{
  "d_expert": 96,
  "d_shared_expert": 0,
  "router_score": "sigmoid",
  "balance_bias": false,
  "steps": 8048,
  "dataset": "wikipedia_en"
}
Below are experts of layer 4 (counted from 0) of a mixture-of-experts language model. Rows are named router (the router's row for the expert), down (a neuron's output weights, with its number) and show model dimensions 0-159. Each number is 500 + 40 x the weight over its row's rms, rounded and kept within 0 to 999. Numbers have three digits each.
After each expert's rows: a language model's description of what the expert responds to. This comes from a sample of Wikipedia text that the model never trained on.

# expert 1
router:530539455510510476509500508509454542430488445470469477524415497408510501456500475466446514505479504580568507499487452545426469501459427544496504521589553460525496456514454493518473482444439536584591547566462478531517482461516485510442470479520469465494527580501464498529510435523464555512558504487518414485521520440455479436511458495476528445516430389438516470487499423530544494527464523505550446574512455456449502471532512515552516485492437445467512515492484498473468565485488486
down0:548521500591572448521484490533537443512510475508447467535526459500531486456467491581484481496518493542463461450496554610520481506524449501466545498561482527493442483459462507568571526496505545535489507483448514534471460468459462536469503540473532486518426457517545483511485555466419533523518445511508534432480517482443546509548539498514469515488531506477526511486498453442493483475505621437475505511532449570524512459477405560488565427448556511429542467535461519541523565407487522
down1:515509510550498517482478446530507504463508509554442538500500482497503579392493473551467480446520484477494543507430450462478517521471501555456463458523514526544444496601451526440471494512568513543467552478495573470468457474512434439472501489508496464553521532513531587524462562497512480467494509542489550538468476505540529492485492479549495465473486447510400445480494473490502485541459513458475526479486531410494519462456559436516471435513480445541443497455446425519630561533521416
down2:567519480455461467452500448539498508501568598469473516467487521426521489443552539453489444469486527501486522570526516425491472556455513449500507479525412511493529439477485537458429579492546552531440529567498549489447436452450515450508477466532478461422473486475543479495518429443450432495477518505506488506492472474476497503521465514534455512520517554439509505514550541495512582437545507539486483481441416460528501439495450520500537385539481472535494463485423532493504513515440551
down3:588511505407514490516517517395458495592440508500559511519530427437459477428496487432483538502533457491474530457453538538486561466494511523472502497558459488533490457526495487542500491523555509518472422467486463477501507444458536497563532512421492494534494505481497497460518523523468534513528499564508533512525470564471472521476394484406458524450487451404525483591532422484512563495469470455467566495485486455473523533508512486538555516492528495455520560418470500525460576499558508
down4:434475491479404484539467437535458489479499468486502491537470511532585499474581527510520535445488450494510496442505512527483562423478482466457443473485511413503505476509464471476463476497543419448495483514523527485463472546499485522540491503531490464543415541545451481527494441436524388480511487469494545596448556436542470464462550529493533503504490490492487440488497475465468517542517548524452540485526489462447569471384519545519562440469509480508436522585525562470489524425508470
down5:494432540440484464599486561483491570517395452446532495497565508487556473545487496514495516469445445548552498499498553482470529526483503567468443511523457585506495417474523503515470448540475455478462465501585473465522430533498488512520482419508505513532536448500406492505508479411558560485435506474495450470505533474413556484457520448456460467553522496568454510577427510528469508498441479504508526469476509491555476518503472490434508459488490503524529473532539550503560477546540455
It responds to: Vowel-led mid-word pieces

# expert 25
router:490499431467400479589454504490505546483471505497492468513511515429527488558547513455494505469450478457551483531498464445416519410480462543535501466390600513522391429472458525465504567428478592471478517468453488497485539446480448485525471585434520431469462470495538504508572500542473497498501506474470514513468525457543507479503551497523491503505483486494554536473544484553494453488448469459433511510456499517526516515503503459470544523522535507502444524496532576510493496476386481
down0:501480489593501515489496475495494416487505480517522424483484533505460522539514501540492517533448513442558470450470475529469470517494489467539520557451427464499479581512540417512472466501577539510517468579424477509473514505487525413463524546450469583507558533477554515578509510462499563539481461452608457534503538619422539432509440481559443444470555497498574496526520502473506497502456488493450534565496515476496536551477502479564512516471569504488510529478482525543462486524518536
down1:519495518486570576502498540511479496512482434443523519521517511502553529507494530557501538566470476439514397496466542575498447553542516448536443465449516461497572435478552518501462499454512443523523503553480447618491570466488472448424466505442482509513517467481460527429477510541529483491499458532474540502523459488490580456499523510482516460532463518528484494533544425457490501585555517488522507521596483425551434557429473513454465461513497422483453454489530472521453533540480483
down2:497513474621553563503523489526472539532468478538448472478544503535473461525540373494593496502506524490481548513466452527495512520424554566440563469499486517515452464478481513451424476482461520515482491583487475534571456467563479560524480500463493508556486530494527525502468562601497591518527437519559490527488548513490573521511427493473480494419543576482472541503483493514497481415509467471513477470513464511498522564496506509481430500554472534518501530477479447531483527487533410
down3:550531543526444474434497413497495458487479480450466494448572515534497481522421470588518502495448502503526489521489566413494517498474520516462468494393443565487459495504497503464470481442515522466469569464510507463503521477514563449547518496502443477497575510526459540448548544576432403478496541473547491543538478421476489540459542520547495537534458525472522477478522512490468511480468541470487476391514530558470464490491567488413526476515502421442449491579512442461475497482521487
down4:482481489438529483586578468459473549523480505467497533497489442500445467520520525498518495511525498496478472496503516481512569453488504486539520474358537458527479577504563511449489539548559502498448509502478499495443476479547570565551514516488509470484540497543542413500469564539429501450490544499474541560551432595449545462502497530539444509495529485462508499492502507538550416535454495541552513592542531450510492557492503535529492524548496421489506521532521523519611460568453468
down5:458508473550551552490515485474421511429505503418516471543525539481527489493533539480590505534496578506551503485486502520540472440534430466529564510463511495412501511481489477555462492460529562494536504584500481477545558522473460525533530480513519477477482495478496455497475460527538478483521586532402526455540490493483470461558538542557535511511509521464501537432492465518563422472565591405495471557513445522475490545555508473471509462449509516392439504438503479557474548520452459
It responds to: Sentence and section ends

# expert 11
router:512459486470479516472466549482513522515553435435483469469557506489497465513650525446432513515443518508559491534488538531551508449514472410498440530504581487509458465471488451548514487476467501438491510509578499450466534439514509544482476550514479501517517526525451491516527513536423533515483500522423528545582519502463564492572474519437510524471497435468532499517502445457563467557480529498455490497519487441567477494471457441437519554483545545566459599471572511558539518490490507
down0:525531505451504503507436441532437512512538487414485448485586589530526508461477469515493473475535535474532508495443566537498520539518537518456461533501530511466537438521586492496490491541505442504535525481575528466479506517549496534482471505427530491486488494477486501504467526463459480500453443429577557488426514463492494538520482566489527469514483524508473499558517487450586544466489483533418502483434494461477534501544478540551491526485411527468403561610447484526459555591424506
down1:458516491552459555563512512468499455530473502481551519507524510575547489467551472442433495537536460478563478543549527429485420478522442502562567498456543513548461437538450514479459518506513505501592480461543462525433495429580440452531420527543507445523508497409511483528462465575491533478482498534436529532513545546501545503476456509461539519536550459516496601457505440470498482488511405515498458507471467492478559531472541560518456469459531503476471525511453471475502543564452473
down2:514467425576525602452492526474462594501492529502539454588531498492529470497451513473542511526485516476523443502573448451507555526531542487564496499551489486503529455487461512454468464516437514492461491552528500526519516448533495430431592486546546488506543468520522541534469456465521526530466538510475560460493563562565529579480477458565551519548479502575495431538512521489512508530422478532481522515538512517501460503533505569407556494508497477502449477519482441518554520474570591
down3:512479494418489526559501504519515450456486465510534460391495467519540521447508497470513438547490528544497451526556570453534548537455520494480455539550566450475499522503499430508448415530467577546514443493496517522531419502431464522495439420458412511463558517497496519486540443445555522465519529547536563513531472464472546454438441521509486487507530469498560455470509528554524522489523438418496475540535484500482517550526545519545516606495541467571541532468469546521508499526505540
down4:568422468508484441477449463537498486469456506474467530509552483484473477434512536520522515513433495552504525484477455480522469504536449459510506532510564550526496521527448552479566530499481515458516496528551468533526494537406559491532450538511474421464491464570472512405594533432532530481483536586552456499455486405485495491438426447603480536575522493526425597450497573459544533453460509508477490490478465515563503456457469523468490468480468464533499486509459502484515476510497513
down5:569505455518506493488496577546489552523493501469527485554534532510558553474425514534503385542485507526502539436490459474445581476459526432517452487613507513517440428471513515468456472553506449510500515459548447480523549520505497560471490428526481515525496486535584547525540452478488506545516502416543585478577513497590498517460496482580469535441465511479552548512513510485481476542509508529449530536534453463542457506494543522534488475561559464501500554472510465476480497403466523
It responds to: Word-start continuation pieces

# expert 26
router:464468453501447509526444520473468520444535467473497509499487559473497507522488565514438444496389453433541528471512476514538498459476465402457500539500522446539515439541543495496500558429511483567515545525461485541505546441497408523439463585495467442513473505516451527484498471514454543571502516476482461541494510492512421488536533504423490472513496469502507533472463488513460451510468541468431510529497548401559512521499445435548527449436498472528454451509479539495549562474393540
down0:499532498533448506472552532544568560549537528454507488507591485484472448527508515504459467542497497492523474563501414475499525500508388568427520559543531477472495515558484468504452469493555523477439450497464504535428512558454484583496471562504592466506492545517455503529489540571505508399448482484472514520470520514501546536518516413457486452505487510568511451545590462543434537466517504532572423525539520505474511496526514530567553504470469502482491526548473440447509520550495461
down1:501476468493505497513546409556492455491511519597506498548412511560417515482481516486511478467582510486513472504447501493489499482468498504504614409530452526468468503457460530495582481462407534515566506524554557508486499576518580510540486462511447462455483508541556547549490492551502527513500510516539535502476500485469449526533429469465546491441501500554492504487523551489516472509471567511483485508597539501453473522511414479491556425495464529514416462497466412544479465516538558
down2:482445502440523495493483463488476539486546540473503552529367563498333547599486527454463507531452487522526528521466508533520498529516534497471529509514535425506506418457506507501515486558505508529434535473548529473481528502470542445492464497460547499502544430495523459472518571484536481487494399455501435468540515479451469520526518517517498530459540521503459539449453528492468444578481498501473439480545486417525520533502551437523481473501543482461490553485468573441493548436503460
down3:510429516507460432441550422551515493518513457450453545522482566476472456443514565549459484465487418480520522439493462475498556540481451474505449572495463420451512504421467534535571488507451556408538458507439519505470555479460482490432482510566482506422463512418533544473553510536467523514510446476544514504561493533485551468523450546472475561500464481491515494517497501544544504453506576485495569497580521558490478543472516497511535517480550515501500475518509579546578465543531501
down4:453476539513413449548566593580445514455514546496427506441540520593470533477555495468489539482504486500477573476480540442513491525541540491474568540481551504404402565565485554487469474526489437518531431508523485523585522513517504473466526453524551562517435546471526514481456560513453538489523512508493489491532573503515482484507499518513456558493544452485569529556473515451463549455524514451425475484547491486551499534567553468519497519491564550513462507537493488535509463481513530
down5:478546504498471562487504546489493511478470506486520544443547491488494526525482513472442541474556499416500498485526542491517434430538510514507480520480566487461472484409472586462492475597505449477527461519544489450468552591440543532476476520470524539546518485514510500508560405520435499468518490497466490594531546503526512474512542514459439566405516477536478584411491538536520501533568542519556512447493447542515498544470511459482515502480487459595502561538555461520446512424463485
It responds to: Lowercase word starts

# expert 10
router:461502474447446466613467612491482500524494496518534522535566541435493523541463497503452530531432509430545509575561485480511414419444519553515527515532612490469416500451500546491529481410455482531526506498431502514516512528498453513476448574544514439509440536503477546468537500508426517513514526433454486527568500506507458489516513525488529475515473520523487520514498478542526489499493459500449420516528516531501531537460449480492491567551493486523498567517557575519512486474399496
down0:448467521506582487552495521512544501478474454467447553472480469499585449563484520516527477473492475427527522527577602462575519506501501491478467464502406447486479449460543414457520451507459479515432441430533501537505516504541502469448500489441472512510469513498556436496473481479520544516497499535518502550452546488452457438553555417479479517479463494483589518520545496485577502515591526561545450539551514497487532546528472474433516425494512505533438497497433518534500424523512505
down1:482476502512488559434418481449426504526505510540493513616528524486487556456494502509504522535463525422476438460487468539540480466492480484521441539485445554383548544466466443547549512450488474526486498513542438547505596506452468477436453486418465479493506580534499553531525484503513507518503481489532448511431463509532414482495412497491518541504513461505574461499498521432589491581514512482466514537476518426443499485472550452498478526582460451524516511484489459481523521487524504
down2:487449428548544515447485513515510512492378492501419496465548485536492490457431400474487482474462470527528509457498509468480515576497498454462485461488574488438556506503441458586453527474565492469464516480485483522509507509603525516435498494551535528442459494476496514487481467499566460430532521557515543498525505502503525485530431438500468559538517532425505447546443537467471561513502570468457472500506408572524526414499484522544498509522456427479566500460506502460527527445519501
down3:458499571550543489543513534472515501462563564491511522420473455509459516511507515496407511454529525531512519467501422472458468525510477555567558472503495504483593501467529515530528445435496425475467439485486497460466526507483533424480543507509529487464468587575400514555440490499457552453543529472540482471508514489531443439476516493586526456496501586502513552489462455453528505520492601472515532483554490467480489504503444498551487535450388516479535494469492428543500559509469506
down4:463453465478479538517500501512489472461533493485399497443597451490522413520496546561513539527487443530500473428501503539423497547565470517490499430490513537456493517534479526478471506484543521418481515488466494565461477494495521441474478508528489531506487512484500530491442482503587539423535495451515556536482483521552429541529530589474500443478504488542543484543439470486591438501450537483528557498529441519409486419440472549494547531558507542510399509476573541528520522527476497
down5:497515494524596465492505500508484432504522462487510510535512474501448481542507476489579570575507514507495464484514552563445409470456457484494500479456478491435490556495454534534450477469531496493529471531489579556503528428488494481375518376499446459465445478449517448504564553449466561534496496541539556477461470567433439552526543586449540474527496486503521487505528454456502472490522476572505485509522440552514493513524463511510536454491572523494463555489472546515571478535467488
It responds to: Sentence and line ends

# expert 12
router:461472487488463520518467477487510522479471432447471476542500538496518421518484533486417504464443579385551503586445537521470476442447463438489556505458571461522494524496532462517428506463475449503527469468476505518486520450526484517507419496435471526516416493479454493487580410498451503526487486424474480538527496511446531451451516509498540504572440487510532532538505501512528494512490509513474519507423552512540556462559413510521520552442468504578520449547455520517586554515460492
down0:551476517416481521514552499460483482562454484443535479363497511505512546496488476480490480471503508506501448516545508523453521551531400557498494580491418507492458473464467508504457443524531505537529465531483516550548621513545515476505533473522450487483460501584495446495506475427514475410435528485552471462467575561510490491482432438504520518511493522501465495560527425519484552491530489543503488533511436573456497460440504477490548549446538559409490488485509560516499494508470546
down1:457587520532550536557429453496546469515528475555482554517527528517501541510417528469539424450430536486532498504539529569465536507521461527429557415542508514505532478513480485467478560554509483517533533562518506489473485554523466482514485500425486524508568459499532548461461429468459535447415535477567550582508483558528577413515444530480529449534483561553521493566498465499460505494563470476505490472534456575509522475484509446510487543504471447497480477475507543546457447486431488
down2:509480454523475526562471512522528546593503512413525490464589422477500472516546466560388553543528489500475419527479507480525515452449485484524492519531368472536486496456445510493514523537510476479480498481513430522464567521511563492475554474412470482494437437506497436520459459502459517539514475452530518431527554487456465449468489491523536505482498516550502447460508502452508436472413543514529493475519517548451470468488502542399531506534446450549541527468497428506445528508504519
down3:518437493534480563570589546479457609482391501434532452440522500490548486572525532519537431536530566477424513489504512469521492476486543520513509550507499488552513476542537471395558527496511459469419469538491559461545471456485470579532520481551466552533524564501486502490509553478528466500513504396484494513481527490550528503472530487488411460465491504510446535545555472447532528479542435455450517465511502490479532527522564511469497484468519508494482582515508517534544492481551576
down4:430543480518502435457478436496549493485505541452455494515526503516550593563480419415482531464446475520516490509527472515505450509459483497522451555511488437486455463489471422453403488564464561501539448489486558521523544511502564478518476533493481487450431532475512485462450491478540494501429521486487570477505518484500436447496479457475538522590514472444501519503493530578445607462561529455426531405527494483480483456539506514435549528500429539508480541452514486500498505476538450
down5:567542456432494530563486524475451475494529517539484596462485473476450447496539501429520503492515445529521508500483492434519485444571517535449473531524499482472580409490493546476555436469427489554471476535508482509513484492532515475525548491491521462517437527550436588468492475552544491518531559483528518493441477572525530489473471492567514554524498478548542541478470574567552502568445447434497383559515512509468454490542498493475541444559437525508414487495508511525460495528483536
It responds to: Capitals opening names

# expert 31
router:511481462405440520626525552479477536504452532519481496471504499462482470537522449445476553435490543491478510492504549535497459489460462479520532497553539467558424539498578519495587461453463475436499551483497475503506520437464469524481486506468436491461392393507507515454546484531410535550576521418428461509502507519527510498502420525457539493455476460501475523547474485530510460554461463543401485497518511463480526493506473461531534551536472552480533487511507474545489516557488465
down0:521533515513454485436531495477591401530459440445469505525497463575528506519497550551540504558440467531466557450561465495451451486521531491497474515450568502539492475551545522532493466508512413499497472452536447488525515458461502541502439496548488501506514507438498556506484489480478448453548547528500532510486491460463475501459598509474429540549446461451558464558570555534525485522530524523550519535577523465467582556420536531560486512543561456493460570475539556503473456495497478
down1:496496399497438416423539397506517579473429565551545488558473507560525503455442514487623482487527543490591492543500451535509518528471486487461493463512450494500487525423490500461511483503489505577507477461398524453523477451516476480445455540526516560535470507533445474505529478494486431489496514522524451474426460489474513511501558494478554493535508495545524451499500524480486487459514545431559559476442555528552480547521485502462507510494539537486466480446591516447553505529538509
down2:465472493524489493420445466547491441559502511438552469442450506497533487470492445456490520452489466449440471492605478444481571493534584568548480475545506528538538508437493576532460538578466522517531466478518533519520537489512464533527510600526470514521535497448473534458503546494523504543454543515503439454502541521423450500500461413523556465529465515492551525449522471549493499496456494537511471416489565535540528534443512445563469469484494512506542450474484513441408514545463446
down3:528505612570457520527533510589489525515525469499505437487541524521507536465511528549493515507512473478449534517544475549393432486582490500497484457499513444463464451518432451515403579452513551524513482546468506504553537468553571450488462564456520528545452457428471451523541412517491461552499545521522497510533444512446509516536514483482491538543480487482510523467545492468467540519534523445529523489507531443451523499599485445525529507531549446536541548493531503485592515463437517
down4:597585516459494496547496481476500483584499564510549450560549549516489470515514582461457502506517446531511551502525461515482505440506529514540552536545522540483508518533431463541401500511530569493531447478535451479555470486567404525484517485494517489589467401476498485467469474517566501448548510461475518463492460448494525516473518499437414488509521551493440512492511481457490469466471437485505455486507482429475478487495551493553449411538451519498532431486549434467504536483510574
down5:515598530542525554526476490506462544500516535529513494536573481447456544517563485432464516486514523465507448509503558546483515516463470457508488560460579504492499513534563459450521512484444446472445460541490576436502539524491491537479453525451492519511489465508541516500496456528527506460587539471401473458479549477498461518525471458427485442530595448524548585520479490554467470495444547484405518519549500536502439464439590463481507494542543526463493512423509476599486512526514493
It responds to: List and table punctuation

# expert 24
router:462498490464498486516479493491530573441539494484443489598524502443491480609567506465434516503503436473522477485480568564524459442506508453431432464443472500537442478449453507585542554502442476471513485481504481555455471514474501517454419501474468492554512487518498565514590477540501517549541516421474491572551533461511494482518478581433526506562499477501506508452491458511490503609482498471425450517483500456469501477491462498532529521533446503558464491459464572514509581508447503
down0:555490483512556536499496466443434465450491492520388541518434433545553524498537420513530461433553459496525599485513499467452548498482472449490493528478464516589472472543484485477532557442478499446516508502558529547466535447497448564523523517483437458540513527535498469468529455417466551492479426488513533483494478487529478582498531546498531475532514472537466497538513559480478439503423471455517531519425497502500515515508516585485485445517521516531555466434489514548523500483564382
down1:520494483439531459516550438489521479488554471512485528522461420478456523535523485517502468433504476476545466481498514541432564543553486536597564451522557496429518477428534418444500482480554541459492487524457491436458438530437542510486559401537510531546486570473431558513516509533517509484570541474581552447552527553475532519527429470479484475538475470482465517451519484534550525561516475490505525460475540454558482483494485513523480452465481519455496388565475510428508493496522512
down2:547450493521513458525501512591570485533471466519464409447447470476504539467523500481495440470460489503523543543570499453511450504533457490570497566495562506527432460477476459543444478526408445499506482466489504491500533492520490514558446533426473492448450568483543513454508515492413500534520536567493479458508507387455519452459497482542465505513536468526429507481511502487483436459428513491552503485518547537450455482464514496489528494482567491524491533504474546511473442478507334
down3:515572533472488553493494579545493499500556465465489452496432530544543520557407515504526464495476469553534495505506475466491445473466526510476544560456459441491479474482470479499512523482521476487563492502588499551410484430535557509513461513446481480405534515443485561481503445488540447496474506489485565494551534448507482489549501517531496461565493449654497477607533514505482535452519498491512515487453530449498510448564525491447512472491477509536485565502464470568516402561509469
down4:505418543537576539510534489562576457529549468517560514528496520466523487418505567518484542522563519462492502548487470522503466539486439456504474455558540582469418554453481460535516469507439554516539485471534473604454452480434499522498491583540515508427578549555488481547532580435463531570506497494508441451466454469502494515438499492462470486488562481473459452473519493448547552509510533529531541489519447517430460484542504578503454479437508519528473472463521503516489491480485541
down5:497533481411471495495471470574470468493469524498466494474518544469525474513518508486557530451449549460420481522459505409548446485498489485421525495482520465498417480462511465525519573455519426462455535422541495543556468422516496517503557516502554443454452462503522489506514563552457520526463509515434518547450518493525544480498492486438546461527486481498510472488343465486512527453496514520572475492456513466534511585594520435470460525499473534446496521469466514566561484445504491
It responds to: Digits in numbers

# expert 7
router:470488491492519488558478507503509525483448581483466510615449480484556476559541536454465476539466479450505578546553506523538426487483498466487518522469494501526419434544470465516522534360499450444452452514456439596526602487547424546511460560495448487561530493451441479498546414505585480535504465521535510415513549466510477510484474566477471528467485487483566517481505502486507504491523499490484465552486486463536520455492547542473516475507500457466486500506507450501477463476429491
down0:501404470508520500523492448520548484532449446525458460524541566474491461457539482521508475494468545582448524485506446525569500523487497490477508537528495510571429562495549460482539528549555553536530532500478501538486511491499543474408531538448524438506509548532528510511538489527479492578543540552501527465472534527579580528440425424508532526405468451415479501569439475493482450467506526436487452471480534515497512452496459516591504505508504434444554545491484499590474520453471490
down1:473514503518448448429576549502523519406484562517443532511449463475489453518486533481488504470485546516518503453491516507470503481518550464505442527498456523504501479557446539561458490523503448497478499500525467466527492439475434538461492458567508489472580503527525559570506501454533438518497487549512516443491400590478525497482454521478467453533419460525450605446576532496455507465525545552493475576494518443506502555505549500461585411489521500511482460424550572484523504509547527
down2:444534471491501463509520571502499518488534468517526485519497520517510456569541455458451427583445523527515504547426466501527436459490450600517533525474462545518552471411600455449470549529507503493445452503491473498470416512500535543470497430495528506506517476551578520541436501471502578472518459450565478456524580554452495538502486434446543565509507490493483556521497468501452599525540494523499494478492495530518549504562462459503480442454536506469508547494453500530473502492422427
down3:479591441561504574516458502518571522481483552500452518515527436489538538547547491518449496472454525490500528474578501437550563560544531531439442576496483550456539447502568546509480562476516487478522552599464439513569503523513504545546499492569497493521539521513530521516485484564473415490455503466504531486572497490516484525546442505486498493447436524528479532506524517616572518540606509477514500550514515531458472503559501543529501466536456578487518469551510464495461545488490488
down4:548509479520569586524506552551493534496435537449506497507521515412507568489504456575521482477506455523429437547521460602499464564549476525488535505569495432455458560505509516500509503541560516493525507493424532559491505463476493568537502506551580487525563476451507451520528509523457502479415463402460513511496438507486557427487486489460514469474528496493488466499508489411514457564515506501511444485548483506490458549533510559489526574512428520539506575457526534519465537453448456
down5:537514518524506571501527566463493461478524454477537550499561440537452522487517548435454525435509484473504494472516453498452528487485491565538481506468529497477521540461544443563500433536456548523547528528512481508573472523511501476515507477390541509572467493533484477469480470510486481459426541500552546559538547555510550493500437513517571418488471407498536462429510555545553492495491451494527515426489596511437549498442449507479502474562425499512461473430442548554563511509520487
It responds to: Mid-word consonant pieces

# expert 2
router:434427430485423527536435557426439488438476471449473463500446529465566531500476502459456507482534501371527488584495537522468523482441473480560526500502505470476485490478484480514519542468508519499502510446547475494507474449492456450524441571476461424488457504476486487445527511490443509583504536552489476519502499482497466473544516586505536516556465530508528478504509471558494505519525497460478496512427460451498541504530548396464528584461494561501471484514514509603551508589448535
down0:460487507539505476553505514540487501461502436513430454543468535512463505502566528482496467494509507541514537536508553495497421462508521515460527487573531483464517457530428546509460466513504548512471482510533503538440563465484452461494592514507545451477562509480481455461552539449525465511559479513400467573487560492502526429538552463511474499490502503463495468541503529522604539464529546542463456491420594464509523498469454438514502528514529606455485462468495575519438423483429423
down1:511488530521498549506514567430541442413500484494473526503422501522550466486480508534451446494532457503533473541501540478467478473578494432477486571494495489370446451406424538420488558487551494525476546500506535458429468428478516483492482508509512452533459536522436475561463501513474419503493482491512458498527523434480515523578457426510484538544482575469528446457512512466429535470508559501563511436509493525523491524540499487518494530513571475452542526507479514559579521475446489
down2:452520462488445548444517464504514468506459476583490554504548523587458485471521512454483549500437549523522438525491482507582626575453467492500511492429561513450504547491491474515572498524543538511522510500484526492536545493431510534494471437460542458484505452492472457460513441488440480560562508466464543581554523569435459495468478491560554605474519559509539470525574505540514481501533467523490455473541511551555557520516461477473508486472485532508497506495461414436449535500512505
down3:500540498490557505494484553498535471536514505519498476462484487457479551432445521438526539513517444487512482573546579472492573435467512485524443517520527472530476499522546512483498502539447410527598500594537537430515542508576475500454533528471506517502477482477505465521496502440527499462536474499534535466553412495566515530516497532538491552501481580427461439576557524493448534455542542563513526473498465509505517518532442489459561481427494464449481533585550526538477624485470494
down4:466516461532522537426523529530525458483509487494559520418433482479437500476453538467500440475500519513511526547520464613449462548485500423492490454531569478433507528526487483517512461499503478495552460584482555437434439568500502443502492469489440560418586544465519502510517507503447473525498536490521504506459510531481519507574500460460459546595481491496447516498510479481475462440551536436455551471477480454544479461556483425530572532510485556468439523518474517453500523577540438
down5:528493496484531528482462479526560466584537501531544533510476525521410496566408563526507473559556512488461571534537493524449491541433446508575574496478475607465453505563492540491473478569494514473518494470518412580526569525434468484536498479502472520453511531507447486530507510465473461477501473512515477512507565532540437471454475491567504469612496472516487491504506402522450532576556479487531515510491503490521500475447496440502525515511556489495503542512442559562484561512576531
It responds to: Capitalized word-initial letters

# expert 21
router:453465460558541493509454523417474536482547522451511492536517514467497480486550456431414469469546520442464548450528513525456437447451504481514457492499496478486498500433549516556516488519450453503481432486480450515577474495466502559516490541515447450523416424555431512473529514526525492538521508473453490473402581490473521465494546541501574419491521491526508523456497472562531449590478551489501465499485516470497535502512448512474574496479473511448468505537527484546517559483354517
down0:524491434451512531467572522494503441493513477561499547505472545523525530463557473545507469477459521488479516573512488536478454446483621508451511454545607467481457532535489498458508496516468457518457502532541518500493517520470485538493425468564523498529539452447512514495497437455475481507429486435446518495506522448555505459492490422545610519577505512513449527466473544478510474531531528438604549519507592494457476534414463523472524518513534435484435569464460514539488482522535453
down1:477442532502493466467509466525561426525422541493492491482442500436547509507473473474543474478478545553516503523470528486548509577531515498542453511550537493532461425465484594575492487516514458529502583558528528470467505515490489517484529547529503536522476540561451512453560532496507395568504504529432549490511487542538464461483396494526438469452556497538542525493520536580520564515544550434546477451487489477569430489478420536470503471506505544541483515452582455495471496480510573
down2:536482535461493550484501458513475486540461537497506442535494503542572534588467492459526472463575421511539496440505467577454543511547519545494453523514526483497495488515543485460415590525508568541445508480498397499492539495535513508445455512480542501511501422534530471517557460547533448460570525499552484530526535543454455525475544528525554501484468431578539469448537496433555504522469530550550579576480514452473481465504533508406463559511460481559558504493492521490505440525531533
down3:514574490470512419505527524501470460544549544470441456563611485494501514548466510394494523464480475495555457534462577540556439539516483531436481529511516564452501506480496568464579485496566486493497471533540475481447472519492488489514529508516483491475501466489476483524506544448442554558428543550506494581521488519498546424517514511543469495461500464491543474581487493485519459454509450478464504498440454529552462460486384533556422528517517529518489525415444469523532494527548566
down4:463568541501541570569555533510539539498521540531510474479534506499505480540496543528488539477480535567566523531524450470411441451490474461502495535492534439494526530476549566445483446436548513502468482566451491523441510497482555506477462508492494593448463462430450521447437549442480519507475456451524453500523476514605500495498482554478571509475481516485470510459555454463458472440523462600420502526413517515489506468478424517466528530490454564474542541484459461563547521499493484
down5:461469452542489473439504447491564473464556490488471482496481532493494583497506423488499507445479493475548503454566464457543532552461496552450455490511536576501403493543476489483482520523482442560512490467507427494515519506516473541504526481503447523533458470503493431518529537548492500586497542484500402454551467495465518461515521467460490560445578497576596431556462463491511450383493548477509462509485564456560475571457508479475532489429544524536475569479522547462514486499471487
It responds to: Commas and conjunctions

# expert 37
router:536481479482437462487472500498481518426501512563511455557499507453515523591544499503404533479473472507538485521553509542502496462472506498524535489488564491540471463421516435562541627501482518396458409491479460593524533541476481508455435532479495492567487518528478528497561474532525509514537523448472489539535540389524530449540441516448508518491469480523478511480504465467509523584512523503462420515472527484516521482531410497505548526512490526581507429449510528560483549505446522
down0:501503485439498519448467468489546499498517510498478501518588521478475482475397448484486499487444492494521528560462523466535464552440504517443484490517527457521480411516447479555508463490585502438498493542465534485540496524539611520478480520546489486549544467493507486502529543508551527506538473453508493542535547593435458475509532545488584489504398451453533524564485563503475431503438577446548478550538507440456509514527490529459419559458456543500470504573508552528517458573528516
down1:545559528548542514509595493440418529527481561542488504486452591516456514459449453524548524476499543536486498523484489525505503514461545464467547468433423461554563503471450487467550565453503471449491526474518512547485438456480487484540472436478508445461497453488550451496459521440523514524547493565442546504471493547630489466518524485486528509539527511560439462581528526471479508515448449475544508492477542456557511513489491530493464545521558473506578473541558539587507478443545507
down2:560497441471486445450549479555489482520427476504518476587534495447509552501503488475423520495524465522475478477533511494569496570538491464562549506531530471570535516516618537482481570546509513567523509463489372482527463492502480513491537511513496513445451481472535525582455521516482513490520534614459513482565483443523525545540520407490526524485624517518486433472521542475510468489551520468571518495536480464465512511508499414518517534485441471484531479482530518506542519516448555
down3:561494495499506516481522481524517506507524519569498551574374504512570451508567493491523522507498566505515523521573513490508531488537584452497499441460515533520582532463582530483518460478495507480501487461448511481482530505409475466560485480484476571532462555521486499476490589472494594500500538472506472519531447498441489501452537467472453480446566544438371499422555515446519495439529501540464486480442495474528461524518540445474487473516470581507524525537544564500480546462544539
down4:491563499479445543561451510543534511514488490546516467434582486510453516461539501563464498507528445533499523502491440527468541444509494480506478462470550522489553491467410470456525459584436508453548439502483497501436549554482440594521519510512537516477513441504549484440475410503472554514509628508466540503559512501511489543495521510503539506503395540534541455465527480536500530498513520547541499477475476588490525500513412479457488555518501506511453564436431543431488459452493502
down5:523520488482496608472525420455552480566448508551564472487561458471544497421514467478528499542517480407485474462435564513473540494435518472487433497492485516611476465489495508557484486478466551520517486509497517501484497533548553458436478523484486553504537536462524513455472455550522476492471462478518469478472574501511484547519443485531534531532514580550517556512496513560455532491518536491490510500591559503492532521572505543466464467472506588490541452434514590422418551480524537
It responds to: Single digits